{"d_model": 192, "d_expert": 128, "activation": "squared_relu", "moe_layers": [1, 2, 3, 4, 5, 6, 7, 8, 9, 10, 11, 12], "router_score": "sigmoid", "balance_loss": 0.000198, "norm": "rmsnorm", "grad_clip": 2.0, "train_tokens": 369300000, "dataset": "wikipedia_en"}
Below are experts of layer 5 (counted from 0) of a mixture-of-experts language model. Rows are named router (the router's row for the expert), down (a neuron's output weights, with its number) and show model dimensions 96-127. Each number is 128 + 32 x the weight over its row's rms, rounded and kept within 0 to 255. Numbers have three digits each.
Before each expert's rows: a language model's description of what the expert responds to. This comes from a sample of Wikipedia text that the model never trained on.

# expert 31
Description: Noun-forming suffixes ending words, such as ation, ity, ence, ment, age, as in invitation, nationality, advancement, teenager.
router:145087145063090089101178066148158157135115183114170154127087122151182077144096140120119108126128
down0:139138099094142137128137076128098142104077162133173192123133143121188070169194124110103192156139
down1:112083167163126115153112155106170076091120107158124203102116130075188099136148178147157165145086
down2:174129052115174163167108211127064105067111142164141188092100171096072154184120129145148183125142
down3:070147120141082152146140112085121177203162163184165114097102126139120142169156082093112133092160
down4:147128141168116151135084212131187135133092164053171138142095167163066142133111092122142117108163
down5:088091137121117127193084147145100097185146129127147086145109105139114132169165157114083127155140
down6:131170142148118123174116112127178093189179195157129157111146129103143122180067140161166089161125
down7:111185172117151132126109112138176149086192172146173137119081131083155165075155168172084172120169
down8:157148086080125147166087148123135095184109103114151139166186187065127102138132133160120153176151
down9:126144112129130109156155163160206122120141150115170143116126115118082139085141156093155136129107
down10:132113175154120115118104095109105119155102159150146096138150151137199164146113130092115100167088
down11:165095087179122126149146174133143098094120194171186138071146153126103102123253171116131108104177
down12:112102099111171112158142121094117127143126120148127073152156115114124056111130105122091168156108
down13:107086135169133069104130135087153137119136131141104119184180165105178130108137139111096139117114
down14:110121122144141132180150132119186128107106140162132067142105119151097131147133106154149106163057
down15:161098133163132191118184111132035162094138163128166091131149073147127187099133097159125126101104
down16:158164163075129084064138187107106185152095134138084134194094082134164144060145158139141155113134
down17:108081141110158160101143094080058066126102115132166112172160175095143150086170139140135111109142
down18:115144144090111112191164119126130163155069132180079144178084094145097118166141076123071149122150
down19:084085107114126083133108114090143159136152072138185205092128192077182154097084123134097128115089
down20:128092134069078175158091130139103125129094135133084199093102151114136149098155139202110077165097
down21:128116122091115141126131156182174100112118113177103139186165074173116113144163113167130085150143
down22:078125141143091059136138098152113119129124131113109135119142091124122101111070157074114130127123
down23:157125142110128130121142079138105144088119079202133110103106076096090080100107120112154118117154
down24:142189137164188153093142144132157141172139118073117150167148103075115165143131167171111123129170
down25:114108205113120114171153153110092145098147136084154087147099130112168191098108141139069104111132
down26:181122144134138181120161127118136133086092089137196158134101143147173079100142127114158151129143

# expert 4
Description: Numbers in tables, scores and measurements such as 4,250 or 14–4, plus mid-word r or v, as in Entrant, torrent.
router:128109152187082199137132118113127160146120119088188115148158143130099163145102097102143134144129
down0:173126180182105150123079107120104098129126111180156135128109114135139121182097075122161163158156
down1:083069122085183088084123101062178103129137179144160154130133135143143134123087101104097129103092
down2:147138101113134096137187088187173121139146113087130106131147218130163165142110159130140116129116
down3:114141107177123123142159134124197107091089127191158152124132111129198143123077139133162115145103
down4:169122109158157145151129173131078086122153126120140140079217081103104109145147109149098158165135
down5:098145105180154099062155131130130101123133074151166087139101175149137109069115092141193167117168
down6:065202107194114118106113126098157106147178133103110101191107097075110169107145119088095121147115
down7:154115114124092121118158101115044159131109114143181110132090077148085091146157117127144101038093
down8:132166144107037153134129099131134145194128193082177175102149135151085114136133103161124076144187
down9:115128145141111072148113112079115159117110177103055105164131141157117049139138101138145121115153
down10:136148162147198142114053126188097088144133136077152101091190146131073139088127092167094130165120
down11:112115106129100105115168102117120171112165142152053150135070106092157123193096130101133083136125
down12:113112124083149156139091113093153092144098127130129106171117098138142072166179178180098097181133
down13:088116137174147120124172176125126111164107152118127126149073128156176145136117148112088102120186
down14:139127185127137143143090186154157183177091174165113120101098143177090123146141153136140145104140
down15:126081110161138114122096105065130178186124186202155124126081146123153098120127099119171177095101
down16:146110135124119104116065198092102187172139159134143132105148141116081112164119107219117163084185
down17:138071194163109106140133189172145147110149083186211164147151097074168090197130134111135070137175
down18:084086093044137127120147057135111084140162121192097203121074149121110139112147104162110090163113
down19:148160100141130105155098094097126120164093142127106133143102084124120129122150154062208156128095
down20:147083130081149147066117158114169176157178169143112101222162170142114144096096168118137107177151
down21:171172126096097109111158049055114136146119118188142146186155081177154134164152118117097147207102
down22:138151121133141106116108106195173108097118127115121178147156091115122133141110169164125148105182
down23:096129168112130166159174075098115149064152157107148124135124153135141123148150131143120137106147
down24:088127118120139134117119154145139112115180130133153147099091071161101134103116108058118109091137
down25:084137119135140136154169178112123143095162129063113086166123157163151041140158136082136181115088
down26:147119135097136123127142109070112142141148132178100148145121127120159062108165076144120117122165

# expert 11
Description: Line-start dashes in reference and squad lists, table pipes, heading equals signs, and years or numbers inside lists and tables.
router:169124105114157202132156045130165129045144160090093116113110108160116098126123134126193044120079
down0:071091211115082126172131157137179070141151128134129128154093149135133146090161146122139133166160
down1:129153142133168145111110178107148137016101135134121133129106130119100097142177139107120101165063
down2:124177165108139168178130126149133117187170080111125132172138139134119169150107072143117136198224
down3:124118178139141049179148163183100079128156114134162140211147173122150117167167146156184159160130
down4:154171160125106128112087141141124112127134097194073184083122144071088177090179086086148111052152
down5:090080146127169124132175170111151186157163208137136092093151144169168126138135166193140094134126
down6:130105122185137098133107171095072137167124116186140043113124112117135106138153118121151116137093
down7:116145138147093133158161118135133158078136169133150138150150083141106159152128100130167153094133
down8:108125075165157153172120121096095146162179107151232101116118162112134146121115124130123150127183
down9:171145125135166134174083121049122103097152147127092086143174107156167123102128103142202141084093
down10:110150110147044070087129079134110092161079102133099136147145163133152146087184126073102142068159
down11:073139130092167187099111162148099072114162127109108136114159111162142158106133116123158089217139
down12:129140134118122110164135189141172155139203102183185147157156127065143092145069111114179114131118
down13:166136093152121107095137150139164157145169119143106110151156098109173114128113121232108092139102
down14:154152074135130154093166129130086131087191120117140136123160152144084154120151119200127133138171
down15:166175131169139140072102089101103127120164100096076175158110061109148098119087121154176087143123
down16:156118091075109116087103154124170087105132140088161126141141146088147082092122149213135106133096
down17:118184092110171117178139095134024098090095157084114112112112121135139131124097131105111147125090
down18:056102155157080083086077114120141098088175117140178135092138154171099089110089165148087097171181
down19:155165168109062017121098160179150159130099148099107091097045142110125115125080101118099113145114
down20:137177108114150198099154146096106127125155158117106169144112114142078155112150122116155132078184
down21:091145208110132136118128059064050118112206070114137124131154123132086193134155080167134136136099
down22:124161078110133143123133081118132121139156069180110136120220142102119167111148185143136153164129
down23:174150146177144151143149158115158113088155139118125124129118115121160136148068141131141083141133
down24:116144125145140118135130085103086155120167097082064136098135132133128098126174066152100137164103
down25:128057133108078133154128117153061102150089159164164115098123074188136211140152081136115160135136
down26:081152115157089075110130123141218153157124134141078137115100152065132167127109064101118115089156

# expert 3
Description: Common nouns or name starts right after the, e.g. the death of, the following day, the Soviet, the village.
router:187120117136099128143153142139119151081138127152133163063142121103089052111146148128207124079075
down0:153100142091096115124088135118053073147110133133090101120058199179138122105134087126133157105183
down1:086111105181140172124186091116124095110168076184133170095114176190172089139149058106107106166087
down2:118110074103130090144104107132132160121106165126124121169197154112144146127125164166118143145101
down3:052149120144179099124126125178098162213091093127108126161118132136108120101152137114118179126122
down4:120213134143138177113149114097115147121122182093101159102116169091145122085131133126109146156119
down5:147127164119113100094163045124130125088089172118166121125111143151082065103170099119108103117196
down6:099123094197093137078149138154164124173191133130157135043069121104113126127104121167094131143149
down7:159186105103119109153141200117181168140078149123093087133170137124147117167139181132136089089116
down8:138137153125147103083086128126147177110114115130123113121134132132170166131158130123176112165095
down9:141128101119127128196079127121170153158116126121116114085146123097117108192150082099180129140142
down10:154108171158123185122116112132155119166071130154147104137091180120132172135150130151160101099156
down11:158137142094156138129078086084115151124105177106125133131089063111114108115120038164156096223184
down12:153139062217065116095114073101167119149124137114152151144061125133107128110104115117110146090128
down13:146174147131100129108109159133101110199133122101070110101118198127135141161177119114134113167153
down14:129086157181154115058167090183119131079141177123177120109176135104112123110080193108142138152106
down15:117156163125101099173125119134151093144154122147138140099138097143151124123160139096155143176054
down16:121130125125128130228121208100146176061132115154135149116149095125097145178138129156156129135159
down17:132125147131078140148116087072107046148161126129177101130104149143103103091089071130097106159093
down18:134168154158068152163166097168116107125115204135113187127131165198162157132193142120157138151167
down19:076106149166139102126174138113130088180106146091158069114107147132138160102155133132127159160093
down20:125094125151167134139157166123131121144116097150156137138168169107076165134166151172141143161145
down21:145126130112138138152077111141164154084134078147136088092092151111127114070143213138140092121134
down22:117095106117174114119075095102161110139086142130153078093097108185110149157129193119071170076108
down23:148129108124141116164138115085115089074129159149063103097160174120131136103105157131113150119132
down24:103072137143112088217090138165167140126139173194127077133117119101123170159157119215130148162161
down25:109167194116127149116148142082065171122154143117148168148144084120103123060061149154189111175152
down26:123138159112150115074111167073105091121123089105099125156072104190167153142153145130118119119151

# expert 18
Description: Pipe separators after text cells in tables of dates, names, teams, plus semicolons and "born" in biography headers.
router:202092074092146099108167146164152135145152114082107106126084123143107119141097154052171110129152
down0:112095116104111055131145119168128094081105142156129155068112123122087177114122101111131101124118
down1:141133156115102144171102149123110150139167167104144121188174135146143171146114097126198124101084
down2:138082118140191174126168136105131158056148103141157123109098101115113156114103150151159160184143
down3:147130123154166183178111104113162083058183133115082147130118125075101137100147095152152187084110
down4:107109172109115073132183161150074106237148103177159121119089159129145125161068123177089135129159
down5:143088145163147165146193172046191120093080125145109139119141082117166150197177102124157092191111
down6:195087204096105175113145140183148166087090152122105117134106147115095110110128152120111154166125
down7:159132139150143117112031179153165143081088107128153175175140062145114111113141092136224086102143
down8:146183125089077117069123137158143112119129162175118158110137154114150130111079158154137141156078
down9:107080131071133103163137130084122139165128078122162179133106136136184133139135115119142142119150
down10:182151097153106144182175133140122149149148108153117113185140109133103128082113121039116095164140
down11:131114165101137171106156081106110123075147120111158109060121120129093130143130158132075111145110
down12:134131131178126129099120098073146178150172145149157171122112087140114114156143078075172106093114
down13:177157133159090114162141080080077110115140072136152088151109141105110140110189138153100063131118
down14:135121138126093100097107141081126133131117165150130110134062103126133104131164168135140103129139
down15:059084141105204162156121127104106145062051148180140059137125095192200223151113150102139074190100
down16:113087139144200101129142117119135157164122146060142072104140154113099102146166129164097139170131
down17:123037132099098081140106080127110149168168073093136121150148117163130071043076144147141120123081
down18:125147144073116104136126115142172076166119169096195126132111107143101090087104084143125120108123
down19:178219180077140121076123136101146113118117125113119160146128141152078086113167151092133083165119
down20:086117135166146091154091111135113141199069120116196139080177092091135144164138141138083125130108
down21:130094140193114144122153080236106129153148139129102188128123146113120086106151100112129205107135
down22:098135112144110112151138172108096152144193089105116128127201137113085087126139220150154142076110
down23:130137094096109079128116169150091124190094133159133119078184158170072089099147105122110156095124
down24:143076173178163148155167115152174139184159101108113083115127130140043095088133187136173131179140
down25:168110156159164172131161118186112176136107147156107080107141188132160162091156112105114115151117
down26:114181154197117143095153098090105191143131143068093125114080153119106122119067098117123090114128

# expert 30
Description: Pipes and digits following numbers in statistical tables, e.g. election turnout percentages, sports stats, coordinate decimals.
router:138109148134120105141210113151149130091153128044148125190133057105127129159132160074141150124079
down0:124103136069120080160132176162114120142175133134167089107109128147125124092094138194090107140160
down1:149114106149120079195132135094139109146144111106189151189074087135113153122103127128165110113128
down2:116114066077118119084123090094107130138168198117129108097126149067114127128094174097160136197179
down3:104166089125128187138152082127147139137096142128141178118140099177137080140130123102118146085137
down4:131131137112151141141137129090122115151138139145138112136130092145094111112151094195107130098150
down5:090044136206142116149073138110120125055091119105183144038108168078127130142127112122164107128144
down6:041151115088097133073118165068158156120192078131194146121167121159147095120144173140158193079130
down7:143127116135057111137182150054145158115129163131212154125110103123122125162124167159100107164078
down8:173099128084125118127117162133137077152088175120167136124134090062102089158129139115126173196115
down9:136154171139104072144093094129125127149157143127147066131139133141064096103145157125112157157087
down10:115121116103159129087152133102159136135171206138129171162120153074092078134149081150082124159126
down11:093143089129159083155116148156142094102199141094168092075117128109117125169084143118104085083160
down12:138174175188108160143144101135136155132102164129129164148137106114165134137068109146129128119094
down13:139120076135096138080163137144124117096142139149157181151151154116124110151178125111149143143123
down14:118106147130155121123055139158127155135142104137131170147117134132094155161135203099085113128038
down15:149076114145124147082123190088150140098119140175160147109094156182114127103145089140158118143135
down16:140104075108191095181126168107136133123098107142125099131135115129170157117168110086138134132141
down17:114115105140075092126178106101088154116121091098114151107089160188118066146142073110096171109139
down18:134179114129134082132111135151090090090124125122108105077109135162071123129095097133130144161135
down19:172098155137158128114126108110077090141106138171138159154160182138124114092125122112104101144175
down20:094135147129125165118112094111134142134143171100117051119171175170090131120061145072118109117153
down21:159141198099096159129136119143116083114128103107152183164117082156104106158150088118110152121125
down22:098142092085155144141208149135101148122134106155116122145075149181123112213182132140147136130176
down23:179105115175162162012137137150158089090144077181174119158107129134137153164168126144104096061096
down24:115103071120086142172131114103125107158159133136119194111150137195081079113103127158190103114118
down25:156130099107123134174088124196077099125095201132150096166134128092136078138086061135082107116107
down26:154162061076132193112168137114131084131080126125086122107142169177111183138112170185142109152172